Below are experts of layer 8 (counted from 0) of a mixture-of-experts language model. Rows are named gate (a neuron's input weights, with its number), up (a neuron's input weights, with its number) and show model dimensions 128-255. Each number is 128 + 24 x the weight over its row's rms, rounded and kept within 0 to 255. Numbers have three digits each.
Before each expert's rows: "mostly gets" lists some tokens that are sent to it at least half of the time. This comes from a sample of Wikipedia text that the model never trained on.

# expert 21
mostly gets: "ation", "tion", "tions", "id", "eb", "ley"
gate0:122127097129105113118169154096128101095161122126128103070134088152151143157093114144120198122102106154119116150113098134126144151107112108148100122088091128111085156127155138130104172139167156106156070142130141169103108104164123145144146090122128129145164097161136145126097152145123155130127102159076129123098123111147138081115143115124096127130075121136132077119134129107120172140105
up0:138149135137129152129137140158132140160129120113107138146106127123113146152146121150112145130115116082145114138103141132098119158130138141122137140138122120110174087138123099129169130124123140126128109100113110121134132100128123119188101135098103126128195124123098097124114199137139143132133150145183127129141126155108109103116164146096110109160182098116131144151128136152180101137152
gate1:098103103119166101148111123111097049125161136161165121140127143143110155124124140101111159153106077128099114120159097085087149085099123160132130141111153088117149115158108113123143121125136129139150143131164133132088158146136135125126139120115118168158141130134144133100098110178123126110078143169081132138137143132120139123140111097126111126130094119165124112140156141105148096141105
up1:147130151145104125143125128139110158125129135092121132110114122153097108143135126124142134134123121109139107149121079168152139133152135179128087132131127100138132121166115115141119087166170130103148100131138093120122129106124171145141163139149138117124158110151139121101125113099107142133123107129156115143124180134139158087110197147151085167105149141073154145118147128149152106111117
gate2:155134109133155147141145108123114141161144153095088070171179133145105142145097139106154120104102082095134141134105113195099135090133145121113137097134128107172157158183142132112096118164076120111167137107134124133152151179135114137118131146162118129136091124123144125070152158106171147138116131126142154083095104123119106114113110116106128113137140095117138113129082156107084123131123
up2:133158118107140191151125105134144123166116123155105128098125126153078145136135151127101138126144144128128142140156092131151102146136156144144147110125111091143119103133159104104121162100133125132102198132132119143120140123126085131121118142095124110134135145137138108125112088122163152135101102109171119156102083157147095126097156127099143108143109088131141154116145186163134104169124
gate3:142151122147136156094099130128154109146122141137143139113094127104149110137132140088139098138100076134146151100134136130116100127109130094131112153099123112097137116122152156181100142112117130133141102165147160110120144160081120139162129100152124144131130129101120134089156140166099155124116149171087142157130142144095128152162140126106151098111168135097152147079169154125092129129139
up3:143144103152095108137169130126124176098141129139107108129107107147134115069085099111122106133131125097163116106106117138152137107138152176160110110146154139137129111121119118161083085122084100140120102166188128143106106110146103128159164107137135117119121118044196117116161107132108105135117137148121117134154110124134107124077132121107130150116098106173121143090122161087135124108159
gate4:125150111111114130134161140135090162154136077118109137126126120130152139114124110094140148126195117136106097132120131151072147139111121187115169132144130151130147153096121141198142111135102138098109083137099072127118112144068117090132111146088131141094130141115153146147131098149120130099151076131101150089147144145118128115154114151145092147179141099097094162119143135121095116120119
up4:133115153121131172124120139101098101126122166125081113110122175129117108169137120124094170129138129126119131152110155118159126093104114123078132129106089100138142095106107127101134112148128118130104099130168138160078143102115129168164088152121141150114129160090129150106117097129135084136121125152113169132107137125147170099130125118137111147169137142136104155094203114066123134101114
gate5:160139144158118164111148121138119093099158111133104105155151181129155135121111126113151140137101124131118097158119142072151112123134073149110164132146190134156103132107158113156152124147131108086135158129094143098097116125154145095206127168120117152168128098143108170173137124117133106137129147111141139159137150107147167143121149143138156149123147167111118124139131164113101127088140
up5:123105118157150131141149095117127118162143115164138102115125115122105162189190106120118136137134133100133110101148145161126112099117112135109156128121100162127099159155126135125178135142205152135108127127109143111107136139068098125126149139111108132107124104092107137173124107105114073141151127153134144140101085118131131147136111135128150095106100189138069082105131168129144127102135
gate6:142131135117124124115135090121170174139096135125153126170109132140130122149165156132144130112122044098124087109097189089176157158107109120105122104105122133125116107131130138090129115122088129167134105093126115162139142093148109125095104158127086162128102149112175158131146114155115203087117125107122136127118144116068166093095115141155130105184142116088137153162146130110106070079107
up6:146088141091128137148123124123135105099109183131146088146112110084130099161143144132182138151128103128157118129122186133128113118142167170150146128130128148125174151136141090153116134099092135125156110141174143097158101127093145119143105112108140158079158147142107103159134191155114131165147162102119135134120088115157138140150148108133114099162105134156131095131109088135151098136130
gate7:138164118096145102139141158145146129146113184156122126155142117138086118109152139094151150143132138181124099149126109142133072137103194157137137120116130154157148155156103177082165180105156132126111164140158131086109139151172104157093090079116132107145169122157122167073157128130094103133159125151116123140183144140144129148098106135146109127160125141184087194141124176112130111149154
up7:140135095159138101144114093156129125153091109108124119125081161177157142149155148116152122154133116100141156156125159123171131208131095115116118146123152151145133177133098198133126180133156099124119119177109126135132129098102141130160127120103104110153085155133156090144115146157137110117166199131113066102125133151114160091132178151135120166131128116133128117153108073124110122127113

# expert 11
mostly gets: "ing", "ation", "es", "us", "as", "tion"
gate0:153126139128130102121138121137128100123159126157111116148147121107147112193120109101097113103165144106144168190155135145099172091099134154112123160111135126096138113118153096123137114182131132098132124117101162153171098106148137119119130149128148120131094147129153157151128149162143169108163134161107070122111129100147105118123147090137130109136161128134086101136109116138124156165114
up0:144098071109133102109147129111152151149136139144152105122124100120097105152137127077129119111144115143123137128145094105130158146102112133101141125121108141106155110134114122132115127151119118141125141152157149140134099146119105151118131126113128063148156145150122144120119073139140084121131131118128134110158120113074119136128143108123123087135097120119134109133119073141124110132160
gate1:157113110143084102152127128138134106128140106088167186096119119132094120120176097093135144111163153086090155148148097117145118090151173115124137161156147124121122109163109135084116159080121120122162139140147114116134137168137116104128115163118112129161134123148101101159124105124103126097095117110094137103165131118114130148100128139100080157115149101158110126153105118126125149120139
up1:101107129114113143085117149109118173128084136107064126102102113104107106116109106141137105107085114181125085102137145121101127095156129095121162121078176147110127159106158115152122119115132138090150138143104091117123104130138148121105099126121109153130139106120132165150114139107167112109122107097132107128161135128134121137116131134138130096167140151171184120156096109139121177111158
gate2:118075153108153110104156157136107128136124111122107118084117156149163102158093133143132128126143155116177090129118082170156184114118105190150146163153136130106175135116142151101109136107106180166149109083096115141100143103180098134140150128093107126138141109093171157114099095151177101136096135122110129127171076151175124182080138165130146125138078137153156129184117153105121136128162
up2:141137094142158155097134101132107154094145134092112097140130146102124110139163070116160154120128114149154118157098193142142127085104135074158139095155152132148128124132110122125142136090097118131131141130165115159119122174096131152108158181117096158115175124132146136145141101114124154090162169099138111164153056136118103131115182141127119138094156130090130135118129122113116105142119
gate3:135085127092127125150126098107130157107085139123162130170156167113131151131147155139131100122163133084137081164169138140132105088172150121148134139145158112116127157165093121093121144124142161141121117117097087108133140133104142197151094117104125123111135162152113139105131111122069154134116074133126111150101117184166140135131132105123117158094105119089107130134141127157109074078147
up3:128116103117169134159165106084102101108125137148128106150152181151153115143157102154103088169149062120097123132140113121133137110125141156153121110147112126165182125115105120109148065127111153150103140128120104135098122113130160133161142134135120125132142141146086164102160081131201127119171139121113120133122139106101145100128153135131092114172121086112150114134142102151102086058137
gate4:128128151127116125133137134112106109145103142147161083158133114122133139104103111062118126139132157136115146148130135105141130097123132152116094142117158143084160145112138147108110140124076136147092144177108107134099121148099123113142149117163152119128171142156141096103111074127103147102106177149148110114132103175170121150166138125121076120125126089115123137110159149062116125124164
up4:141107137166133161123106143104104119091122115153155121171142079120131125105127120144125125080139147113098116088113129120146117140153133140085149104135132112095143134115164123147140116070181116137114150087132105107107120184113162116104144110138102124130095155095080108143146120146156143158144138106180108111091140112109093104113147109130141119142127135117113144167123135140139093104162
gate5:127100100124160162137122121105144161149143162116142133114146169105149169097116090137122144129152169119130119130102080113137158109112116120125138080116112135105097129159079211131097139099123132139127166139136148073128118113115105105122141078116112129152179135096137138159157141125132126140136134097096116117099098113121158103137124113100161121156085120093119131153147119145111109194102
up5:122155147142162142141128136098175162130159113115160125145148094145147123140139121098155169100151126165138152164108120107107104126157104172148098111091169121123102146158078139147163113121118130104119144128119140152159136115105140152158064103139118112141129102073070138124112126124120151180151145091126153120085106125172150148134166183114118155113089104104133128129084136128101124114160
gate6:148140120192144162154134137107154161148114109147103126146135108150121141178136145075071155130120154149090094099124138105128101123137148134157146145102106120105115133132124156134132133103137149126162120112153151125125131145130094132125121128162129150094129112133153144114137124113127133126148146132157112167095113165170142117146134162119095149152158112178091128122144149145112154121182
up6:103104078146107127107098102108183137114097089151138141116159130162150125121157154154171097114172096148075106174128134116149141150140138159111088102127107110100098146127132127112116164103146099128123112133136111137113127190121114078147161166160106147098150139169160080132154106131141144099151099148112129113149120133142116124142107108089141111141086108134138152116127079124134156121106
gate7:120154116104127145117121170120157165106117174102183113112106128103179142070156124131111140117123127145134114153126164129121117152147141146146117103144155111120112115143089136121127062121128168153117135096145098159144095137145089107145120128141129109147075133134140089124137096136144125142120166099172168149105173112167109116121121161116138150131051119173081141116154103154101073159169
up7:123113134141119118123114090137128143158140103084071118135150101062130174168166158149160124135099108160135126179152118136155090110126149129145125110130133120103156155066173087153163092105140138148142134072107112155123163105141174110080136101175110156132131132176167101117107123150111154114111198127135096129163105125144122152095096081157110132136133123108116132165150120147133154138135

# expert 5
mostly gets: "which ", "that ", "number ", "have ", "List ", "these "
gate0:157132170165116119115069117118128098112144178143128124125107133126099191101103148115158105139136187096097131128086117172162132124113134152142096087126141126094110135118118106102112087158129109063143095099136142103121136136145092090131109116107140130099151148150141093143118098123089112129144139173130132105160131122124089145100154162103116118124110093115135116123096181098142139115132
up0:157113110136118086122162149068123129129119157150169137156135124126108147128141125107117152090142071082087126161112117104166124116088140150156092105135155133152137065150118121171161144135073107113124128102087108100120131170136135113121141129122148160159147083153173131162109127131092127112131151129073082124124156136143105113126127161163121123135156135104114098129125108216107109171147
gate1:155094136140166154103165131150119156138097122156132108133113137123118173140119113116147124118160113106160126107101145136099146117096187113078085114112139153130120147153132132175131130093101152106145116119139155117107105150133137170155126108095123140139138152115128102136131134119172143148158100100137124109120083146151166123104140144187148123147132130145110100174128101099110113163139
up1:149144150102090098123115105141162131097154123147103105136169144137163156157093136142210149108158106144126132124141136098162097136139116107105129103138137110164149072140090126112100108113121183132146147136078102105125139099140172155131117134126103149125120109115067148098117119099161115111151133108099101093102133089097158119146144141114138157140141113110169142139118135136134152119145
gate2:157135166132070136113146104117141130110129134120122112096162162106097135149157158142133123123119110136111147107123145173107140087120120125152122124113127126143126169101133110141082145096168159093176109105127092135163142163152136128132121107158093132137125178097129118108162103120115161074102149134157096168081140089131165164121145127126142120131124116112148147146070127111158108111080
up2:111147149116138121131111127124139188134091137087087117117140142162126128154070119121162113136158145087126168138107129087107116104130109096102127150114114119164178113136150102111115125166074110113099113127115098130138098144122131047178122130121165142119096138116128076122101098172157131136144143122123101087109159131141138116145145089117143160142165146110159146137129111132154111128100
gate3:148151115115150153155100135120111150106126100139144093151108122104158129081115158131137123153153122102126157106144127164113143115173142111126157164149108131181145116095080135137128085112109113116118104142156133133141129122101153107126134161107145134148156148121141082171101159107116133098106127138148131104138098128106133105128075119087143102119122186094104132111078098099135136150087
up3:124103139109147126160120112135104167088151165186115125115102132108179097162130165137149127145114110145103126142125138124143113139168152124170150101138122182115128098123112140171091124101109130115086151124140129147158114169117118108171164138131153145140121150129128144167106140096152110112114134124108135150086125156077112150149139145146120102182119104141110082125084131138111132115108
gate4:139112145111121131108126135111139110139098102114137148148149150094104154130092118171152122123115143113074109138141143109162097161118163102124196155127134138121118133152090128113151099122145102129125141148144132140132118126102124136136135093068111119112129113136142117152102138134084142155120108110124178095122134139102173161161180103093126122107088117168138141104144105124134090112160
up4:134156139130173089100173168110118083141087119126138061109144115143117141131123163164169115138138090211139137123139180144107143132069104117145101122132144148099136119122126183134142163138132135102137138132099146124116170139138172132133137175117129118150103116106133127158128127181143098156123156152187076141131140090126144130147146152136086165140162095139101102093140154142123140133113
gate5:130153138149163133126108125113150168142092176139117145090096130121136150125141103155162101137148163095122135147101161155164114141099142115177127124107137111170158147120162159149145158111133128166168201113160140119122199117077155155145119102077086085126156112112129153126187142089158142136085131134142131160133125109123153119116124095125111116149173154104156101128131154127130115113124
up5:173103112133130168107122132107158147105153143156156134079090127125137160148052133119143108107113115132153112130126152165129147127105175110119107114158133146183114094125162125151184080128154102160110127133128124131120113072142146145160134139143125182144195135151151151106099151100132120164086137124133148118122140169113146133106117123150140125138141147126125106169143116144139104157151
gate6:129125130142126129125133138136115156149147127158153117139087136131174153121148119133111131122159104115140085124102121141144119087090117209138095138102108110136101114106125150117134087100144118154094129134165122145135148152111109119135123106148143156150155089153154091098130137164149136147142104138120130146103127092156127144119144140113108167133072101166148146132140151155167142108177
up6:095096100151144090133109167110142119104160142160121094121119139116136103151111141136110159112111138096112177129086115113135133144122069117156109121139120164139151118112118105133110101127142154119152134137127118144142108085125130142134115096115145135164142100124077133170154112125156149168185160136153158108100114165153127127119139143128101118144164140133103164122100137133151150152131
gate7:158157123142124146127077101082138132145154174137159093133069125140125122151113122142098148179148076120127152117144103105120121134137113134074132129090150151143146135149106090110093116130099131134138127092112172127103122101092085131140145162191144139117129140149156091084157109171063093133142112150154109138146092125112134152123119118151137107089102115161125158093145136129101084156140
up7:090150066139093129125160171157104126094096128079079148129127164125133122154126116152146143080130125124171099130083150140126093132145136121125108087162158092104127132144130154104165109108123127148193129145104145124123118115154120089130151098136163132140136166153094117117162112085180129182111170177129126140115164117120136157118091139149149121153105116133129086124145143168106136138154